{
  "d_expert": 128,
  "d_shared_expert": 0,
  "balance_loss": 0.00297,
  "balance_bias": false,
  "lr_router": 0.000609,
  "norm": "layernorm",
  "norm_eps": 1e-06,
  "tie_word_embeddings": true,
  "optimizer": "soap_variant",
  "beta1": 0.95,
  "beta2": 0.99,
  "max_seq_len": 512,
  "train_tokens": 259500000,
  "max_steps": 3387,
  "dataset": "wikipedia_en"
}
Below are experts of layer 5 (counted from 0) of a mixture-of-experts language model. Rows are named up (a neuron's input weights, with its number), down (a neuron's output weights, with its number) and show model dimensions 0-127. Each number is 500 + 50 x the weight over its row's rms, rounded and kept within 0 to 999. Numbers have three digits each.
Before each expert's rows: "raises" lists some tokens whose logits its average output raises strongly, later layers aside; "mostly gets" lists some tokens that are sent to it at least half of the time. This comes from a sample of Wikipedia text that the model never trained on.

# expert 87
raises: "7", "3", "9", "1", "4", "8"
mostly gets: "199", "198", "197", "196", " 193", " 195"
up0:482533579515539515602445585534467612513509513426475561582554458549534490538478473506610510425572432343498464523527517509534524528465456531495547436482514498544492522389458442437521510506447560528556472468500539401555469411495601533499421522482503452474598505590549585512454508595488535535515492540442473561444439528466495560544511496481425525571544466530512464495497549522401544502518
down0:485522530601450521493503452416564510517465477464425497568444482510584440428387556515502497522502384506510483543486454488495526508518478506466453423505525522519490422485581653508414465531581515451536461573548485487442434540500477498550557498570560512459566552426449518458468602468523489431531380477464486542440568496458461455447530524516548482519454409599494518460620482507466496558451
up1:566482494568471431481503436460536438450528488514444541569533540458513412349360493539581478475495602516482421503506381439462478545520446515457510494442525524572520484568476534466583556496570518506521580613501448583507464567590538476457511470482531549487520410505543485519552485498534544476527429577547501513459495571543521514477530478427545547491529458464634445457513549528472468540512
down1:468469508607478390568444498460480571496584490516469503538519456493446421500512554468631556437489471506436474526495575573533569498433533462506492567560473521557480479537479514433456445504477515536490482528547470512462447572470423492453519370508456448497477498491453605401392543459484474623432544532511469436568512506591488493475530475409410465459472540391494546490517505549495553492549
up2:490472503540494464599525459432486544522543576465419538433493489482484439526501632467578461423528423508569446466575451588529465440495477498434482624542512475497406554481520536442576465469458447530536464509534462557402505453605545434583427555409500441479507511465487496470456428501464557517531492450485577474471576489619521560471489469469473501461523466454538537452409513493499577536554
down2:529574523471474513480507546594506525556396573479461526484553488454529416495503511489522518503458524510432450489484522507578530452591360482577464616500537478477538442550491459344466551519534524547526476595478548494449557498585548386590466507566598528493527489491447483541571484486458476470427465485516510423447593489528462529499581524481474489562592509433546433487439542506526529449465
up3:504583610591505501535477541412542498508421481426557396513511480620434440495554485447498502465489482450393506457497483527480457509536536458396483506526543481530565449499476596478522451457474501458635513449552511550551493491482529500451471550519525492495591564507440483468535506498536532527421456459561444497577504649524488466585466473627513466444509503481591529529549540555448452488547
down3:493548473553516487504596515455560572512380504516611494522496460460451538516485494510552594531518388452412479412506519550460524583530523496560435475466612428374481517573535504527361523563541373455498532439525481498496552578520518546574492504411505534540552541530499515520530566489426522492507460510454556575488487542475484488480463411525462486443580510501503468547457460419549482456505
up4:489455526551485511476517532500489509450442458526634449468481580486449460508486518499560467472506452427522539454604487458473484499497462505502571536475529591510491504527517431438526474519464528460466476464570565448565513424537472459532432492553493487485478486613508627507428494516549454439485536465397457613538460438551561516479607528458582513478503560538486319452557418550467439476564
down4:426418514427523415516547432510470489542465496498488507502442453498475453471524540547525457496522452425512483473528492421544483527521452438520556496457531483435415573415412434564398518479521395576443497535523388529370381507516522482547498495551516479497508586497511529503508474471418570466525608493525502478521498517458584535512519547575439488490472418548502552568458486576630470472419
up5:367511541463442532503543528627584502499443423412492555471493485531470419415488565476573471417584514456443428486402488473517489431480509520443523549443495495515560619478513530478491526453559430559578518509466471501521480524503368512416507463644479493551495445525483514440462458533501433543480521535552493487514506454426552528512480487416415496459540481484557476504527550572480507596479
down5:515505446485513373504460513467476447473525610521456421390549425455571492498506409552524363484569542466490545507424464447499485544536388547478470501571468515541539518565468442633437481523493484537441464575525543513504464401469488353436528525549490498465390492503469498535549562538566495555494518509561478493483471465537493413487510517478514595477493494549516489511534551462479475401532

# expert 9
raises: "pl", "p", "c", "port"
mostly gets: " im", " Air", " em", " Sup", " sup", " Em"
up0:478465563567530549494532437614527551522517550434473549476526549408500464481482462530530575629531445495536531632563504577510509545464492396477561427448447561537551435427526440498450459556591472459460526424431575537504487476528612505515444445428498450503625458543478540498562456536510519473403516388472491491548564520486474525465516501526454448517484477539496522469559480574454515504481
down0:538476505432466524584533551514459491509384484542511498619577486441518507487525601498595465488533581505553478476487545496472612470476339467575479506534521502421455479620430461518509430494441579542587515448461578487543538550519534348511489478478478457476410488428503469450374564431464448518496515486482530493527467479536483529492485564518506472510521491537480498562477445514473510463426
up1:558423396528512481492505485427592511432544538481451439442591484513524472511472492476549517448476498547462521541488527511425546562499484544506501480524532526444497431512491490587426522483467636490485569510419568544525429545559481515507431607459505492491499585452488524519518544604545486409598525451432464508474479541395495470567497402356474476572540563515428446485439475492469464529575
down1:457539652456464477480526481508544543441453570510576549486535650430501477538497512511492447461484524442493488494518488515527460469485440550565531478507595476489421405522481527494593492462528467469422476632459470446564544490561419585541449562507579409501548460530599538508499499400459492478498539525531499543572562490507453500565608536422466513500565499432461493594477501523514519474437
up2:466461485583463573530383494519510507462441505483572440431595463436528507488489450471596497534448485456496433544415506488492436456528483511477559526470465470560557429573584486400561433522484438439491508486452485499458491516577466448557440542463455450464550526514395606428514421630507570445530573544582470477531543562499479537524446553512551570520469542533502460572575449515560458487505
down2:526465432472549539553545460574527405504487521513518511457513601468514428478452516530506439444450542502541507431513535517606591557614516548496463537418416506426423439534580401560509502517467474515439521534549499556471475497453445560467538510460486419579578507557420609515534445487466582541465521436544401436547566460472517525503509474466519480515564529550542489425505478439393549462458
up3:599450472487622547573466443470519454441501516549562438509462418537458480509521535481572484490489424472494517431469445593506468495531468488564518493451437530509548439528548550559489478560473511505496533577497460506517485411446436538467457478431617403618523403504412546488564520527522424545442519432491459486559416493614527450515451465540453530581426501516564514471435501427505519420503
down3:465462589532556552571358558532485494464447529522527509474509474492515473438496535530449394612414525501543499521546470422451497498531595544459410449569499486466496559494416469498472491544497515467443533520448472534517526579412494480453382560444506601459472508545524564483501377580457532499505470416438556538576449556464482459475513486451488365532508500469454548492442493491498440567489
up4:473513469506490491518507613459523487426452415507459446475531504481413383477496557508557533482466513511525493510532525431480477529519367477536542407549492529501520471482545484422490513520470482453485528538555502505496480522560455432495407549466420512503530475535489533401573419513459396503505498530564435531546614502575473474550448517501545380498563495673565432524524482564512527387555
down4:555521609503506500400542501448430570556447495446511492581488539586562505461541459506491601395452529543568476501605409489542526557567513558573462425520524472526480485499506420534473534543425533474498504523490588474473458497447449432496408427458475513519630498455386446544547479491559589525473451470478422511598496458487481536525509467508519468489480454602569573491526484456528525557487
up5:492406590533480494445547540520525477465534489486530565396522532529521561527480430465505534444512568478506498570478472474483478512449410595459539557525447562522500521482510506564441510499539493585486544570477428519519454455582501448548497458419554536491424498553384431509485458541498463378525503385532524507590418491515464489612433570492448437520540603464517477443411413480476463444555
down5:544510406393477483541513542521485468501449485520404429549522449569508499522454512422457397493511479446544579630400517499421576499441522550422549529565540548514428569602516486483511473531460510474517491441526464440568494510622486484400550565495508571523569469457495480522467429462551480498490483512471580486489517535501539506480605532550453456409539518434509503528472598597487532533561

# expert 56
raises: "ous", "y", "istor", "on"
mostly gets: " H", " h", "h", "H", "ah", "gh"
up0:539465545500563505570482540509472500559475495429502497436484534538534445503523502426473432538471489561505476467503561590501480485475552451486454439511422465458495469459457443569550457457472581447529527594414523520470448558492452490499419452610616462562419533530566512517457448570564408532521480494498532401481566433435556343464545499419503506488507464451503444449383493521522572481569
down0:486498484386437570447509484454486522502556490396558451469406440527474440529369532484501498481445467575509482567536545468502515473508503523516586483551524406472520470511448552536491483537530512489438530484512579547486480442551481483500468545558492362398345567534567558481500565563559439477525459526504438543490522478408512503440509502521567409522546522559427557440598481454432491516490
up1:515490518486503483517396519471501527480595525486524445508530581471440520590492552578450469491429451559504405466459459495567463537425519424453485515594499429467504493573457506419569625567470562460484527596553512467513464566489524496605441487599517546551529538490463525544433458414515489507502500428465437406489518560497536538527576467556491377497503539487475606434491521526514605498506
down1:554551487502490473521511474572505464456655512507388453493566521394521430520476548611584594541554459508475456454473457542542557477520598513463500468480592462487439413468505452524498401486524560606550568543465516511513589450462538493497531495549471487456472480588493485515503413575457448489527461500475525476547491564487382542530508552497487500584420465496438542481509598467436452540501
up2:523615464467467506523493465611457561489594417463432536507471522553494545507509562429494451494554551536603559513484472488595496466456586455488508471514496539510525523360528487510490532564397551564574509463500467453349512444447463525523572397468526456451460502487486423461539473526566513516400453538556500497490543458592465519470568518394468564541531484477490535507484465563434487531458
down2:507551483600483481547433552507546557519482518444452423482482486478421570526538492459498651459507490522598449502554449427443590437515532518468437489480515572517605467455551448627457541488620471505495450518458576482517491495508483459429470511475520528410556454453494433580506558531519494636446450516413496503510509500426487533506464501528469459398500502530558495437416532563531527550465
up3:463566497528540432628495517469502561463500547549502400577402531490433478425497522563436459574501491474554587509544527546452492461429528564517513480498470629572469550450532414482496463527366498499491482487451550559460564484492478533475456571609441440453545491511502454487482585511505483549451464431522395523433523544490520426563522542503520453501556441458530483446431529572430547562543
down3:562606513514484498479491527465465472617522559505485518566482489502387430539549543601474555493440524512480444365495508559467550519537447528444452577619509444484487534561565614558479455499499392464407527487533558453511488490491368494468470557494497504449501550479480520600520419452440459591487500585462538532481458427496421530472492541497525494502518510466476476475449452574496416554498
up4:495530474491510434519568511537553412512551565447462406460492513505408467460486441462534454515463564477498464426352452461528520606453523573494436493482505571487586471579514429491520527570396468543563578526532557492476543514619443517504551515551598484481488508547466477465496492459568466498469529561495553411444506446390457508533520506478480477458625483464518572470600444539488548538486
down4:471463550563586454423490523507434463491477561594534493506461409540538433492495450552513464508454518568488464452603489476519594523466375538550538466531480474507501382404525545515600441512405552554490482564534497414541524581480501441518460488577429548539404463506512428471386548491443509509481571482457501441496503457532558486445391525453536519564492547553533578524491541487439471502472
up5:561533427594596524483526538569535513447514537545518499522496542505419539525486444539510488472514532590480458453518541498560459486459488544362520515475499537445613488538457524456557547527384472542557539467452521524558472482520434593625480455559557541503641404589449442482526614476503551470501426479524460558485486513487518507517513557429482467371475492500533526558460498566543508472501
down5:397363526505382475535497508510592463583412465537453469574536476522626487457543531459482524496557509568500534527507490532509439539470494428526479447488484573529535481473553457487507506520567596516509483482544464525486550502445602466464520592435493435541430539440531512490524461495591451454485525552400578444497518582547452428566537402479514603495481485558516555492573444542481539440490

# expert 26
raises: "g", "n", "an"
mostly gets: "ag", " Br", " man", "man", " r", " sy"
up0:494596507620499458565514517597607514484593600557555558484387475492507533510474500559532550598493581609468442577569492520449469435438511465478476531528503577533491473567552456543396531475487490467549477502532541467468387474481439478513446451606449426511496492432426550475468467469449488505465484462507520468464470473507449482473382570466498534552494456593462506509503446526458544526470
down0:586482494558421633459508538564532436469449501501567545428512571529503515596593500402464499503513496638461501438513443494470502519515364523443494566438475557441543589481506464511499537524551479472487555498457448460597507486587461547500470568520432434472494469472560487487510485444506529545495502457475450505493538446452447508519450482521422540594507372494611459495560416493469463516474
up1:456625469599518453496433484531495475523460540500478587493476497588411452560468419471523546509390552569512483482516568521521544435555517501496456538586465583627445536501559492399526474493459456471552546488506522526522437477505402525450503527470514558496472570569544504485513427492550564419573525528438473406441455489475503547564467497480421369463405495530500535518475553560506454465458
down1:582474467487467508572528412504503463525558484411605439517465471542499496595484538428495517454493541486441469455520389509432479470431480509530473574550502522509515590464459502531418600446495540521491604403477582533524366606583464431384403450472540455517532511469497543532498557448436504487525471493491525451472474502497598460452503569508493550536414499489530422553519479531472479518559
up2:493463550552494424578492537497474498540527442503471539469455501441508441494540530439495496498499486467506502586404454523454522483519440429487434500421477550477510525548535488365438416480497497426510485458499530421568434362462427510514483404489458445459396471488514505453510552534531464500545617529509428429446499506389520560503535466455441584637546454428429511484435504433468518466467
down2:513513466487494521517541440507484475575467469501456552429540445557460412503520513556591585586533525586530476535467537488545436555520428520475400543415528560491682478494523539406583559354471499492507513470537520492535431514455488535582451467497514582554489478532509496568463528512565468457460422384496465460527475537467499444546488550431514468549505545517433505504430564496488403475525
up3:447555560504544387469416609544516508524536479436419517416535516565422459566554541571453493553538444507553536493426462415428497442512531365598435515484472475592487461511484504488579459484502500579552539400450491515534476543505476569454404484438489534525530504508542543527585585490485453432448528523544532484443537599436520520499425514465524515435485571522532478487555473514443546504563
down3:530594523494458492587525393581500467414535497446525508480493458597486478550507538490464460546536408441539522509402428562420465453525537407557490573446421515410408508436561529450528499452497556424495519542510436555439493525488604512492414414482535499515532542485513532560531448529520500540562499519519517436531534479505553557486595532574625451549531545521538408549441463484546522512455
up4:470489615501516538538400576482495434470563482486549468577475466499505488575442528554478437534489490471482537519451476489407551482454603416601448468439543508502461477496528448486498524567505545529531585634439467575443485516518467567532498467366623507527459473516531510535556504500482530432517424507514362517508468485547594458539452472528445451526419484513501501534539570581496495538577
down4:464479507466482455472511547519441633426516436609426464526536517538387499531617625482539457489431537355474456472454490679459500458531492440473470384560466492543480483461479487529466486548508541464468514510482504500510522467459535566532492614512461445485474496540517469557493544515466468453565546438483497430516506546463466575478478485543453425521432485499473476558517460505578462555438
up5:555476569452574496499499511543478571587483398470588447559505473486466483483418520480471484521543358515494534546517481549568456474454519453588455477549489532500592532603541446478513515489519547472470501477388427536529445542506498523505540486493390446460484515488491469543496542479506443506463553624482405497477489460458671472520466565494551557556533527484530495421414427452567583483491
down5:548583430572569511431460502495518549556428442519491503472522535529450409502441498396574546541540489520534459532424516489536542574552525452447516522525519528492502465472518403532505572474503548471450461504515496617677533467548517556546499478479497614544454505609522528537553542624492557473464535394431559518466573493532525463514510476505507510533610513415499519466545499451425500547483

# expert 27
raises: "st", "00", "19", "0", "8"
mostly gets: " 5", " 4", " 3", " 2", " 1", " 32"
up0:435462523460523436519596547505519448530468523519559491449546512545498505440477541525544492568466504532456583426505484523441507460580472414501578485423496553459512482577539545421478438488478517488529429525465591574417500485537504637467461495457423512552519515501440581548411555394508559552527453534426456459561552590470481560514442488576480542417421425430475499503489385437474484501467
down0:578589519564549531487460517473525485471492471461469464496507569575450519536433525490489537546419453497500477514684504455656466559566480566523491523512499453437468537477451493513426419448554420487604499471520455502544489528563462475511612506486560451525471579555462502441500451506450502469500513512538602518518424479446494566403508461455471464421535498574441457512482440454465540576418
up1:562507507518584538470397576496537490496508608500583552476484554553406503507543501435646526519491531501524442440492450441527533455424517502548520482477523483518439538408561500520549479478394553496591439469527504528442564463522530584459474524547491613537554608444446541515480495425459420483480442507520397480489519592541460514519523532499575526522489459482405473415432432509500481571520
down1:495466491528521648501535433502529447529412511497436492493394456520480487477522592446542538492481456565518499428536541580486526484635561453514463489489560613590529574549501448500451623473465421479422490636428492473534512467575474440510532406499491534492511550428526441485481532575500577557535414478500501552522524455512454462439498441586546551511496455521517439499505496431476515502499
up2:511559476509560563461494507572486497475707517509523565474457452477434489494555477468566459504459540512474461412524379556544438451512499447370506473479612483494553483480439501581426559455507428535516511578444441494481501442522467464542485582538521533530553539422486443440455477508435533499501493503498517465480472526377527525471500530625494482441562411566530529491447574487533492514530
down2:590445550466467506426526509502459503547403551454493498584530447560631562537519482521589531534524437500505557442512569573462506401480534479525501561499490483535495544591491517423455489529416560514468512421400503481489489554573449615456608536448455420542560474508561513479552512456452456517481541451475389508502530434542445538492472421467567454527505502456592489488462549451551505440426
up3:556451523500545524487478471574480521542503403489493459527433494498528472525581645425501495546437442513515460477595607412434556504569532508496372567549535505483561482420508504504495584476565607564567440548498431536518495416502470467521424494478473441497515539551488521392520490580444435449500431476543444394513593442460456428491479484510496480428477517555496533517567521493534454525507
down3:497475370479547507508465467494494450589590567533525502570564517481458544592576499497449533587482533472477513478566532452474506538493513516438582550523478529463442565477500506512518498463586448514522537423638449455566455461556527501480474524522470593442481474507521528692502421418474464494540476557536479407466493543513519530544598537525380498477513542484554437397512515501471525507521
up4:514501432427494499393590508458483549552447460455489594493438492468529482473521499467476407461322510626511486459485487529516506491535488595499502440489583479505582526505448496483517506465548494566589584474484403481520501485540511489477480492466475488512657469526515533518452542498512452469469502594567424394557463463544548536551522512526543421598457477576468549448423489465434508493499
down4:517405499499461577577465469519426520499608475452476536626588400418491442512468512528504464439492526600564476530578486553449388486481446531465550497446609481499469584419477507556480575476520483591481505418553555450512503556486475376473447476477435491424503503555492514507458496594522463527558568519461469499502486433531480499496485547498508461508509614525569472421439514471473433481533
up5:527486465504498462443520571444531561472561463484342499466465467548413533422461498491490490497431476472595543406566513452519460475522516555494539436513532527528517404492501455516459484589357535450550581458525501532456577575508429461517515507474484505553534473432493541546433534448487502431522552554384550483473547442508494534459422515542461486457529467565396573412443481531412554562513
down5:523471518476467469583569443561484462558574464578546505474428505473571433500452462580530534479443519413556556524524491526566406397511514411599467490579596473481517511482465491570513509478506557553586521512565550515512517405465463435420434422461584532494535596494467445432540452481392541559485515494471561452513545473516445492477534459489535479508581539462489414402508486543522481532412

# expert 43
raises: "-", ",", "ic"
mostly gets: " part", "ud", "resident", " ed", " adv", " Part"
up0:510390435420521498501624436464525535530604511548498537542448530496436482415377533491459517489480523485424507553554542522510507524505557554459445509470477521480401471511583582458525487458484510421488541529506554531511517380412544519435479653523501576492514549535441427447552431492421519531521563511535512473524527508509510374513517510440446430445527537461490482450419494457537540501572
down0:480484461519439541517498496481503481520514428429429459447503480425482617530505504500502467576452481554537481463497475584537520479467581451525478403480453540564455540509481396490558514447428487484530443510481501519490608511469507553499505643476394460536570471512384585461494546545461529439546531577595593585423490535515595474512499611500420510521445550525481498469397502452532512513453
up1:482528465548431480513482407462516541519523481529436509437445409492467447494503589470479492513522445510493629535582510501469516516493584455526527436494405625507465415503401523653559511565486466415365504505495459578494507422581424525537481438564520485459495483455455414518498510506540505560513503496501482511527450537491487454552524494509489584454467436458513518441492495426599566504594
down1:499507513530491421584539531454472432541483478471531438481422470537524555426606531502457485487525554463489475543500579444530396502562561481477474481537535440496491455491409403509490465593514498368416529478523427476476441490486477463482488467497433510436524420397526407503425576458580508550389583508517467561553432570489368435496480466490495535513526542461488486448552480470556454458559
up2:478533479529546395528490448514494519476527435529483495488457513442428507419512517540510525381448478535484581450476567493424616531532449454517589601540481490509446487522383562551531554470482517444509560552444519513444530486514436443442476434511450481504531513502444542539472524431475508631583633468488424480522530513449533564506541485499365504493536580568535461493481474494530434613466
down2:503464557450474456443420462502529484517479445593390410504562575605562467470540543495436608512477450500486501433417518505509473498570480543509502513412436456515555507503424523541454494586437488502422425479601446416474507478529498386492468521501465554464530506532515630579467536401561528502517508521515559460515530435534495541611494572430507466466572522486512571475475494463511568439517
up3:499559501481495498461414494420420442460549391550517514444427420531453466471546564540488477471471584608514467433518524467574466462483510330519446492528476486426496465465474495465509558456572534504510558531537619478510450533468499555450494571497433567518474490521508452499412471500464479526454570521573547514589491511589499428412468380579440433542492576510484473498512516506527559470563
down3:567416592526630476495438452516530492622413533549442516491526514497575506527540481440479491435464620519508559514505509500605469497489560481361514492511544521495504532430600583450447632472529443464500496495497432507589521469421486502476478491532542419420449524519520445496451415460504569471552468431418488512519528509521504506496590536524523464511489454513475438423520451464521517595514
up4:558417453544589522495567498605584516467532495501452466464453500548503525519455438545476482512557445583551516553571416492538543442470513621570535456370405520462507479488490505496469420555459554456514411506446547539474443453521439470454509471521536523478504478673541465501466450542423516597569481421518531510557548519532455476578485530507450556491544439526500541529512613485525475516541
down4:398466536528506391563505447485488504517359499511493529477428519475433562447454534488488458440498578525584381450510418517568499426533537592522456383539504468567560527462440549428527499506448491493473527417485468456512567591498515444546409531591525474440491555454484462494510541509461575445528507530475612436445484428440535434564539494422485463515492512492465488537554464522446486560462
up5:549545445529456500431526574508524508443466517491422576496556565486527512424575521462532525489578541463449461563567464522523530358586435543453464416511425460524365423555521538531541441485496544483514564402505542432475448438541483470479490397587517452403532486552377438455523503492539541514510575543470463422470439516499512459522493508593474536468471541480497494504458508512500439424566
down5:489419551466491511471510457624585514462419533541425482502535523494489583502457641450418419435544508429541478594470488512504489451494464413510459460500468506534453525538591423533510508562532513509592529511523507455497450473520488371562515569517560432593534570461579512507489594469431458516395530429554515516544439433520455451446488497589489531487437524466478477464571510511484545525447

# expert 80
raises: "g", "le", "as"
mostly gets: " E", " e", " Co", " co", "che", " col"
up0:465449498512565585556500515440538419460522477439544600486498517497480542409510506504392492432432408532503507513424606487537447465502549527523468507471517610552481599492552456511532452548496476464518596459430545540485469451565513527580544459470544552508514406522506459483554557571427459468544484516470535456505514478544425534455605471579472430489589428491569459415494499489500398505597
down0:621549447482415474501556537448481531498516459483502517520521458533472470542450528562527445497510619527476495399499573556518540571467426424527413398450432510506580488473508577485503497495538500379569504469464453463361532467468526504424563441491508482447504589572440419482561468494497483522474494565515491381515493571518534524442435396477519537495589571524517426545532488516528473471539
up1:494474458506550369562448563476537494500492466439494495459518469501470476494515548550511522497450565496502394423506540573487454468421478481552567408511460467439556481493516495456516456492499498443536486490533499548544458472490472599576481418421594556478520543464555446493381477496458602376570536540576463410518450491475518566453520565469469613519496581467523497584581488399565476502545
down1:456568450592462479501479542508518493486570455484485527397494489552474469494505483521479561560568413451508531543504439505457519496458534572479477596434364603416439480513474485468533527472547439488519509468570587497415500510435502482427432467438539536428573471486448500550492514534481468607613491531495501533377385479478454586466489505451496480458530542497510644553494541533573492503483
up2:508458506439469490378527480532568505495540381485527540490431476406405529480492428516537369500471495486522454519500528544542575452439509465539504483448528445457569554573502558444510523471474563553514580457489509590473466415490590592413481496541478511545505467473523623470527556556550580531404461466540501451482509424430510491518561483519578493465511465407548390555498481466504540445461
down2:459554550468529486486460479539475493540510465491451574462502406455565403475433518532444514491527516543498532469494411556542532550462529562550590495517533454560544513496477481504523557391496548528427547490504448557428440406429563535551463440486531505542484416574534529513532490391401482561499526448562514567408533528436512443419643467514459392488580537499438530538487522473484487491390
up3:448448534498574452502489513514540433515562492371467462562517595521445505527516535474559470604512475488535507528520483505441343531509439507473580548445510484488532456433527430556543497451461458553462493522470517471503523438466466473448438393528464394416489499504557416475506463499524584523491483533475465546531581554544441545479520508457505577461388596437554519511454565494359465565516
down3:480493470533458462494483588496498495459501488477621520510490455509601534528505484430451523531503514496550518458523487444527548491541453483550487547556471475395561382486540557455420540494527536564543552416594444524513421477491469522578532425513503548504470492459473573567526546461581437475475390472493444499530536522466574545565447534539370444548519540555486423476590463469337519499439
up4:592422544512482582563591440482501484488519539501471518509446502411506450465544462581534511509471508536467606451415538495492455430572505571451525474498459549491552616449568397450506503493458460595517482447474488545541482535457503499431483525535400512485557433540502548502499367404626534461435502522556524487452505400477568480448452509572565586469493490427547510477501518549450481540522
down4:438450563550445581486451592556378449597511496460478505469426467520492469520500594490537479446449544485405445513505479480487497517519493451479448449505479545621446519592447480523522515448487534539507408485471509496490525440568486622476556514516581451388551412541529487525537480431470428537613586441494497474529543548495520451425499481444436451501568465454475564448431464511508501569436
up5:449542582463599409526556470401519532511493492485454519486437445479430438475468512531513470532436475567467497484394555479510507462566454531515469426533481516473436523492537440608494534429498381576423492530593466595472546507486550504448402488464444526461485472464441487515576549478471546622417544528458429476464409568504602510550543481534530501504539481448465435487438447485485514560575
down5:580472423463432464423511616471506546538523642498411557570576550480595578384491538558465469507534482531520565455516515550555438503474507536541479484482499556496457474489470539510540463479480544466439510601496538495493436513466457456597504583549474548538495495472601508513458474565499535397461582560452533552505455452534497487536424566578450465572437549399540495522580516511516465523479